From a checkpoint of a small mixture-of-experts model trained on Wikipedia: a variant of SOAP for the experts.
Below are experts of layer 7 (counted from 0) of a mixture-of-experts language model. Rows are named router (the router's row for the expert), up (a neuron's input weights, with its number), down (a neuron's output weights, with its number) and show model dimensions 256-383. Each number is 500 + 40 x the weight over its row's rms, rounded and kept within 0 to 999. Numbers have three digits each.
Before each expert's rows: "gets" lists some tokens that make up at least twice as much of what it gets as of all text. This comes from a sample of Wikipedia text that the model never trained on. Tokens count by the router's weight.

# expert 1
gets: "–", "\n\n", "\n", "-", "| ", "\""
router:488448435525493583494447483547498523632498488550389495586512579506556404507586490531413468524475573490478510484572544466465419413444489572498503441503496518477455524470428477525472551515489467516458531579460510524484481500480612516497492477530535493469444462527505525483540482522509514446493477470502459454520401569555502457522419416454588513528427538460496491484458516460459560508537
up0:578563500466461444517513454518546572454480565509567532459550488485510504519487522517506399534513427473564509534483567460537546551532570519498572506494505507522480494482560545476494421523515487522465439469509477483503566555503520520493475480554505526542476534472624487523488546448476571461515494478472525441448501531495521564485590551468539573483498473500537519504427485510486483453522
down0:481493523481489509478464487464522490479503489498503428455564510502536553499478481474463467544446473401484520539532542514456526476456541479478500505476519487510502497515533490473506486516516493482541437508452429467524454469467470479474467528492520510452488482500494424501502531492482503482508475495525508525568517478520475520538496480492473489521551489437494519490524502486492530494479
up1:545537515437535550484436490535538551467487527452577444507467520502441532530516558490443511508458603554505514509426502493446418483524584505458540465446601460446462508459446464465514463487506535456506465555517556487468465484506513495496532508515536463496472502567497542459482447521537479567529553424446478496464542504578450435548523543483504508528485514515477417431547515458513526507533
down1:467455556503510460437493496458490493475549508583454498527454579519565577439488421444504417475545528481484534505513416432520517460420489549456452487479455420503453496474555516535461474538474511480461482508507461544478542559480509456537480510529552529501549502575481400542445498487402568517472546483451528472469457469417488576488490532488480449543460519438490516527514423482424508518492
up2:557470469586478418461474470476535481559439451511522519499467482495528425547558478486576480503582557483533560506538447490487542398484501485562486411452432522499504516496507481446541544480502527526443477514476518460509476469457460505516465523534459516458467493518477501474519520576494520433390470519471560470515457508537509498560461473549514413510399484516501423532469529531443487525469
down2:468484469501497484509467528500473492507496509519483527540497517501557502488521491543513511496531518520505511522482497500501499505526490481498491534491487509537502511502493482495500531524529515459489515493501523535517520515541502539495536442489490520497493481499478574504491494478486470504488516496497447518480498497476504501490514467522531466546487512491488498488510499498479514470520
up3:497512501512552531516594481519502484476503492497482455437545434511474465425445460529463528496488506529454478475500499458449531550538522482565501518496470497438479513468593489521447483549457452499492499623517494532475513555432468457472426467563493564499441474464505469504531533558487549467503470461488538526490584434558487509487495526490516489554516466508508562490401447549484490555436
down3:481536502495499551497509463399523500506545486525475519477411498452463492501533499514551514462525536561536505451501540562496630520523465536564439437425523520578514533491537553427515435498473530420458514487532517425554466472492497521503552517480508499460544522518480546534518518480537490547441519521479518554463561519473495545491411500505484489465467539580473495486520452480494466516415
up4:498450511477510518502503431464556478521527480531444556491448478466514465483518526481505454530545545462472571459498434520513507472520524506533491499482476572513506502460528465532508560479507511455417462578516538533511439420443495561458581479485559483494433506453497482512514496461468465535399454504485562502473537527473537485554467507520524488528488542480523502521536484501464529547469
down4:451506498526465489521462501503505483503512521499503524538499519496526504503516490535512491497535525548519521514474501506482519497526470518522501550490483508545494523501484496502493508540529520462502508485496531516500510524547507540499531446490503518527490483486487546523493509500499475493509507481504453497485490502505511502514511498511520459527503487520480495485489503505499509488488
up5:480506541528470536505441519527489494618468510446499501507509519523489436544558576560525485490430503451582512517508504493460507437495553558559473451497409520509517498464416514520481493486469503542485538536568508512531571493590559489474458485520500531489460437491419499444506426524504467416425524503532536451509444542524514485450457421520547532464465460522455417449483484497485536472502
down5:499476460510497502520472499506477485498496548523482504559503505475526498507501495539467496497538506492493497516497494502484490494489502487492477526478486496522472496530475487516483526491578508493489524509497541513487496540538504532505538453503498491502475492487476561500504487507502468507520504489495459520496500513477512523495507494510524470567471491481489482480496528493459524499517
up6:575576515568481457491464533580520495527534447553432505479480488511516456486481510498499463551470459528537445512526490535468525489493515490517533463455468517524488465468414517493512517527454498567555586499472469506455510486502480527439480452517439527504474474516462570462531409563543538416483482546557487519529467513554572452469468441550485566482414453434474480437464539508480543521548
down6:480482466495514504508485529491488473512490548547500502535471520466553512509513488541481490481527516509484519516501482505495473492494510497488481532473464485512485505538496454488499527515567540498493522509479520522497477540517512539500535458465497489484469502509452547509507466453508466516498504493503458513501491521484502513502514484493543475562497505496480471488531516508476501481510
up7:531480487531568491577470514473514493470467535532510465462514549512487561557501573520483503568464514527505512469449502457515501523468468549554460529509493592478595505504567458560434492467472493569491480489540519500499444485487530510501489554502482413541420528500554487503433443480489397569503469503556447499482508478539507513470406437518445470481469506526469473496518449440431443503531
down7:539515485470501530531415495513535449470492500416536484530488467464426435487580527495515509500583449489490495511449560476542495547513477584495522511459428489488511517466479496505534560493507482522444498492490506510476540536499529491511627481530484549475466503518545467454551493482526451459474484562470477533449519527493499438571517506510487514555498472484531521569541448521442575507476

# expert 0
gets: "1", "2", " and", " or", "n", "al"
router:528543439568494465447572497463487545550498502505467510451512523523491506506503543592482505523462518490488476503546468561480510505484483482440534440581529442474463529484605498497475473489434506522514469415457462488521495453417543500494513475499486469579476530502547515441537484476522527511443512468528503484504527550431529444495537473491546491475473481521456502501475471437472535484479
up0:515491534514528486590418518532528474464491471555507446457524456498454484518476581437511525522428522472489553530486553500493478507534488447488474416489458415527485474463496509501522505533471518438502464532479527558542507484523457560522502539459482523486572506461448486489503449482465514452480477408518463539447505503475481467536515502523475551489496457513523509528480471473406559514481
down0:457483500577461501487520466496504516464389520390533498445461467480472479519493531480468526467510510505492519507423504560465484515575466479506502555563539542398553472534431412505465517469573450507475510578554489490520608455477525551434616614499532476502488490478468484456514476505453468469434530485431486541465542494537515520460493501501461454497481533440536482516491487511525472562527
up1:490575475538496538501426483571485493468519538580498538514510445470436427471493391504471430505515490407496506495460530506433480458507525508505539490482482460481465502474511531498460453532474508532424463468545469467492453439464525471536516535537489468515463513491474444543507520513523464500467520528498499465549509521491485526481437512484486524569583476612415506503471454433523503471509
down1:492475460503512499578515578538532472484465517472546515438532514459506518553486444597465539548571500515516459524523460545449497508527505421542563446503505550548489520501570588537482500566465506453477509580494456557465554474544436490470528549474490531471511568491492504489547456561457453464480512406528434512600521509563467385502466523518497501588480442539470478509525520502482442482488
up2:557543515461485524499489551534533437523487461505491510506502452571544475517427573454542566454485500541518499569526488504509531516554460458487526528525459469520527456484478540474547562515511524499501481513539458550543447549495512527465523485456488504532584460549553482447516426535510509452479414549470475489473454487453514618465550526459516573456507513506515500532481565426551555494558
down2:541488457421496504459513505484488539520466448471478598511454351468553496477438472483383541476417548439445531469529491487478496539479554479524541485585464523410460467517493494541438512482494485520459459537530522475455554523500536490486458555556507439456544528506509389405590537509558563458484518517493474479551506533532474544542568530531492528508485582462629416494497547469511546488537
up3:441469443550511597511463489421485507543543525533505553497472477486478495516580520523461523513508549458453526415456476455521443433562480485472503435477498534511419548467495499406469431494467573477465519484500514485501475487508461442501526524565434471603518463453518467396462511451526525488428499473424473510497444490484495460536459447538490560505498539501467581509481479502420471508508
down3:492485463433564504495503475536493536496465486453453567532521538488538518476445517494480490514516469531509503476444443472583512537508600543583523564445522486504513539490447461513498521519487528495487525537465522593487474460497480494530520456397506549467551512448491493545451461484504539470515490481485455468501431449541500572489520548537502501537508438477493565504520528529492502545486
up4:468551539602534458495505493505560570501473480613481582574524494493530455478572466472489453551517422538484505542440514596547492494507564502473492486489530491445464474497527484568490480441516574552492550535490504496459473531482445584487445533485514474514438422472522467547526509479541524487522480501500569516464448534458549488539479468586479505567470521514494527466430538495439493537481
down4:487575473519498459568528453462526491505472498488455434487469566500488452438462493522538451509407500506483469498415549456444527525517497475508497468493503483519579528466591475529571434454438437490473520545515571488521571507561519472503557527522531560505573502506502492569498451489513498491547478526473482487481550432457473514455560538470532439487444491613471519510502471537479479448521
up5:511512520539538541491466523495509558488445510441490501541535422521568477492515497530538485548476479516401481516491574493477568518485466464503507495556465446489565491462567470471466499423546490475482496599524571437520501547544468524559494524529435464491458501522486573482567537546466456498488515503456537509465427472526495379506523498539477504573470478478521511496412549480504493442493
down5:471461497546537476563501405511501504516499543501487513503456514487522496468435476610541486487525537464539452535523512432454414463579385486527503475465500535487467526505550497480511434537446462517498550464541501451504554481420496478456560528526484572504531478502496535573491523487492499479522521453487486497497518451518536502537501515390518542446452424500482508550522450482499493468449
up6:494522465481492573475533490490452499515498546502509462555493530445523534476490539531470538521533512427526481466524545482530564458504512517457563546422505469472459457465526543520474510514503475480475504509534430511510558527466518547507545512543545410472435560415506502448477604472545511453493544470465532463515540474467578517490503485528414504430489537530466560473484431529406481511476
down6:483539511493464500521480500511527474461497503462481456552523453531510460477478544474498537496541474557521476458424498466542490456524513506620522522500503491497484471531556471508491562537457571504499509499497457571519457487534465449496521493414466500485464548468450496575414496530490513475573481560536472579495490499534443428486510535485433551503535371494502542514459453556577447498531
up7:489503445549563420497487522551487499476423496452440517497472469484504475444490509507470422523527470484456584542510496512512524487530540521491474445446506475512471480570471515577442531388523470482489544482490511525447527531464511583527421532531495500478421433458523526555508510473466472522439527492499558525538535498486507460604429476525513524578486500472476468576431491432485535454555
down7:510528551462511473483479515428521574493492547593491497430478509461399499517482540507528450562552481428496443459490485564504471460439404479487517528498485509512512504515490554497585412458516458505563473536497508458500531551528517495518562424488510561480567511533498518584544569477477514478525468499521470441509512465488520504470493542459519497457455534513533430507498505510405527485492

# expert 5
gets: ":", ".", " | ", ",", "′", "°"
router:483413542533551473501515498515546534487490478528486461559565512561493557514501587495486427525444443465515520560550488494480538450501511467481497496563516505457550468458437541519496490474488518539443521474605456567486498486498528486479408497501536518488481446500504440520472502498494591537487471489503576459494538575502506464532517506495510496401457549485428536397467499473530487481508
up0:432503493535496500535464534488471518533488538489518497491471484512523513438532505490482444560576463475517561569471426467529497565521433480520512419490504475499511468495434458426540485424546551530482527504535509459491510485562592486506519522521488408484496481554444439487455569497533473507498494515521538438456507486445531565479482484485503480531412496467460402516513457581530490517598
down0:524439511524487485478492477528508522534497409581506548479467519494558554549573536463542475572494585487437525441449553538535507487526471488519517498475493489495508533482532519566556523445543495506484448447419484527433538493456519555539563450480495449463517585490505564491536531487491509507498584493561508527536493502544530568582512463507434496503543521511538507525572490465499439441558
up1:509520523506550491476527486490453498422522514529488574530515430417537507544511521550535485445550517553483543570515507522502453566451484494464460497507509505457502513522499407520505562475559521532478512488538490540443447480537503463499517507543513479546482582451540505505545417537507388547479543460549463432529521471440470462502529468522486467521478475570518466472462475535521501407434
down1:513452450535450471489517410428515537489513504574472436524479453488504428500526415502532491529525470420455478453501545486466515508492447468511433480485467514422501505492536498523501422505449516517557480528531514496532523441447534506534521523476507541479515461549437487505516449465586476454470517523426556489533481539499507561519482507456500483448516478502572597530458464540517458520516
up2:526534551485606483555525455489487495457494428536538471540481487469433586436463501498471456420492498542489521507500540503541456446488525461542493517532555471565508428489464434538518477557507531514533427497508498573490539451562490507494487556427477462506461481521426459425463515494536492467524578572439542517496520504481450453453546538415517472509592446531510478537541463526478453438525
down2:425485482488430421472547512459511445488521500523501557551475565472461485539487484504447501468576506450426519501472488489462486560484427478461481530522456552436495528590471515471579501475516418483482483500545528500396502503489470469557465510565528526520506522487473491544510449520492513519519495420481464413470530456471480558535440496510529459510429511459529542489468393505514545541464
up3:524424543533504594473430536477525513533552461553477458486436496546522535503501472468474562514525529475564567519540474501502499539561552457517528538562513463419457495517531525493439530514494542519457472538572597533465480427481513479563472540492517503460497464546541486406552487542585472464464408448479505499522479463480524509516498477581556497476478479558497536499507540529518534495459
down3:450498453455508492510531516512503465457493454467502505464488537603490507443535547472584487481460470546475562409532544472538491509479465503495461523471468498462443510473444440482480482497494483561502499503520476509510550496505533497473472525491552486499485519458460542547399545439479518538536521485466489408504490535574440531546535514553475496508509504471532452498512458448564534415514
up4:507459574472578486476526434576520480450421528492522516536524516557495474514477543485539522476514510473510529447505556475565514454509478516480512483548543515559516497453471467479485493521448528413549509459549520500471462456501495508469522520560464499466483508525517425545484458491544562517473521519493593598494473490468557586512510448467481482526565487394536514499516437463423581433583
down4:452487506606458485513497565508440464456553528589573539495492506423546533502491559522493554518494442513511404560512495565479498548436546500492471609445472414493541570490410498488487421507600467537514492542506468453507474502500508498509497466488472503453469521520456472474469582502519465542523474513506409478494483482551480446504479461480495500501413482537484457496569484485527554537411
up5:460468502493505432481568511537498513451466523485549585552509549542558439554545473499513408541551488510504524521453509464544466500551550520552536457556547512454505420445468509519485459506460541489530453518568500563498494509478498477473538531528472492526541446604522512447494525457406494494530492483529552488413476574544580565416508458526486480511505493530455463548503415488505439430576
down5:495503503539481399465478530501474448577508492565487474438538503435476517492456473534512473503501508568515472532470537498436450509501465424448442523439484520435546545479484457500588503455542452562495466471410510508463476552505488490515563539503541494402469516502444501513533508526482495531513490545492452521485528497517490465584492464481514511460570502521598512512567419541426544485489
up6:491461486463499448461483492472539425582444440544443481495534502519602456553524442413446509535534507507456500538532459508493498539423496475527441461471486469481517543476580516490423458465584547511495557585492442478454457539491540465515479519500421460452481485540532464530504475498522463463491543497459506427441470433517538510494424467522551438569478488500443469473492517432552413461476
down6:515535509552472528525495412502459486494510477435479505517476456440409506440505521467603532482493557593498501453509534445504490453538449552572480523500464436447482452520473428560522453563437491443497498466475537506540503556523520581512585526531532531555515495469524489478483495504471449555566531545468507466576498520536518578484467550515476506474503495490540475470458531525480542535548
up7:458475547577467566503518482587583504453551475524437454517503478561518488570531573484439525497492521440542482501557562481516524553498501475609508470493560562415451535544429402515486525512492501578433405485534503443488513491475490480489498529567570468533549482493484502575485520543522518468513425507477475528463479523457530431528525525533563482457480474493532454489499511430499508454471
down7:536508444445428517517413485420509511566473529501598520518528495484496385482488505581445466533502455538510433472487504492546503484493510469460472522482463461477468505489486555521573513487520549524507508537427524501492380514488487493542511466454572469529559488524501540459437530402489473523582555534502494442467438501480479570492526485442431486515469520539507485537478491534564512413488